Experts of a small language model.
Size: 9 layers, width 224.
Training: a variant of SOAP for the experts, 731M tokens.
Below are experts of layer 6 (counted from 0) of a mixture-of-experts language model. Rows are named router (the router's row for the expert) and show model dimensions 0-111. Each number is 128 + 32 x the weight over its row's rms, rounded and kept within 0 to 255. Numbers have three digits each.
After each expert's rows: a language model's description of what the expert responds to; "mostly gets" lists some tokens that are sent to it at least half of the time. This comes from a sample of Wikipedia text that the model never trained on.

# expert 46
router:118159097120147103139095095141163151149098169097118162234112132140143117105084191091105051103110120157146153130066140128099110072075205223156099109125114080081186097125172105118156124154161133156121131111152096119124128150098170114122103113093123068102063145160180156071105157098100105139133107133130166134173116084139190075081067136142
It responds to: Name-initial capitals. Single capital letters or short pieces starting a word inside team or company names, such as Chicago F-ire, Indiana F-ever, Timiș-o-ara.
mostly gets: " w", " fac", " f", " pl", " Co", "unicip"

# expert 24
router:114172109078085162121135090160162179107108091112123176141090167097137129160089165175141116152151102158118094170087145131136161101130166181127128146099123177068108108081130179146141129123120117150144129133167114117125145145134168107127145113071116198123119135181133163109083145166072107154096130111148169103104140188157109129106095136144
It responds to: Initial capital letter H/K/G. Single-letter first pieces of capitalized names and words in tables and headings, such as Haines, Howard, Historic, Chicago.
mostly gets: " H", " h", "H", " K", " k", " G"

# expert 0
router:142112093153148124170124044140182193144177081182182116112161065136109147120174159147135091084107142116093145159092130124150098069104177147097126153150134168062142121083118147111033173086103123104127121194153135117095125103161131166098134152135164124136109134117166102103136134126186150150075119090112107129148112091092124073087153111093
It responds to: Non-Western name fragments. Word pieces inside personal names, often South Asian, Japanese or Slavic, in credit lists and tables, such as Satabdi, Khatija, Masayuki.
mostly gets: " Michael", " Jos", " Tom", " Mart", " Pet", " And"

# expert 31
router:165107095117208107170107125091111138122120121135154134165118092159090168156097131104090137117153122142120109148101117140025128130075162164122136125194142136084111136118127081221182147123107118135122150159202142150135162102146166131158067111086172174112140087168114162166133107186140169110107086176143171178098094110111146175155079117069
It responds to: Name-initial capitals. Capital letters opening proper names, especially L and B, such as McLaren, Los Angeles, Lippa; also pieces inside place and personal names.
mostly gets: " L", " Z", " Br", " Mal", " Ber", "-B"

# expert 20
router:100154130103056096141099108108119141158134115101128130128127082167181105106139150103155101085100081089120118092156118145038184131138153196121140118112128124128193087127139108096116151134115127160117144149127073111072138092110175077103157108190185149112200142155090158128162169140130141180207136124118133067171075141140123128056082089072
It responds to: Taxonomic Latin word pieces. Inner pieces of Latin genus, family and species names in biology lists and descriptions, such as Arctiinae, officinalis, Glanapteryginae.
mostly gets: " MPC", "}", "berg", "ini", " z", "ae"

# expert 36
router:162074179137186121135122143128151145067119122118100147051140092115124112163143177153100173119094113082118171163146084167196086091110045142095139205105098136152137131143142140126151162127108148128076145043136163141169115092060171096112135161150114051112195149129121170127151123067109157121109167161169133120141162146145120128148106161125
It responds to: Articles and auxiliary verbs. Function words in running prose, chiefly a, the, was, is, has, were, had, been, after verbs or conjunctions.
mostly gets: " a", " has", " have", " its", " had", " been"

# expert 16
router:089061199128143113127134200131080133170116061077129132088113136110112165087086127150147156089159163110170126126144131138132119151143141085118138137139100108086103111138140106146169092112075063080094149116096133104121045097062142138153141114136154114117185142132160097128099074123072142046153135133086135175086114162155080138171140148136
It responds to: Prefixes and short prepositions. Word-initial prefixes and prepositions in explanatory prose, such as con(vey), under(report), for(esee), in, for, sub.
mostly gets: " ar", " under", " In", " per", " ab", " sub"

# expert 44
router:137133142159121145166156121115101134132156095169124151138172094127174141133168070147156081153162123079106088093115119111104143142079185160125149114127121114056093141073115172179116066104131121142094082134103098060109127100190115153133144160170147101151124094127188120112084083140121155062132115137103058086108066104078139047084154092165
It responds to: English given names. Common Western first names and their pieces in cast lists and tables, such as John, William, George, Ryan, Julie, Joel.
mostly gets: " John", " William", " James", " Michael", " George", " David"

# expert 8
router:070187148095140140096140110129108130097125130115115110072111197112105121099117078098095147111092097121193063162128102136255107144112149114090117159101141118152121102135141163151108081161152115120119142163122109129144094165111082141138139079097081151176201076194167201151145131083089124114148119172152154115062178116117090117123139140188
It responds to: Capital letters starting entries. Capital letters and words starting list items or table cells in sports and geography entries, such as UEFA, U.S., Unincorporated, League, Cup.
mostly gets: " U", "U", " League", " Championship", " I", " MF"

# expert 4
router:121126103115108141174143082154117129127111112127138165149163155157131099145166173140079117104103117154176160169174109087110186089072170110173086173177105118130153178139106130157126114100168108123150133150083090142135144148175183159183186150079115159149101099118144172122184137151103134155116048134120146144109043132193086137052146087077
It responds to: Place-name word pieces. Inner pieces and initials of place names, often German, Scandinavian or US, such as Berkhamsted, Dunkirk, Arkansas, -burg, -berg.
mostly gets: "itz", "ä", "berg", "k", "burg", " Aust"

# expert 33
router:135141062087098116067155184145129121099095104184144186159118162113161136114100144078174151127136120103161097123092115170176051169131122086168087106115115149139117114200105133184133150135136165083191135128187193133116134107143161122131110149077196195086136100119138081111076112088133093135186104170167154103134182107118101100148189145162
It responds to: Articles and list dashes. The word the, and related words like his, their, plus list-item dashes opening infobox fields such as "- Genre:" and "- Died:".
mostly gets: "The", " the", " v", " his", " The", "=="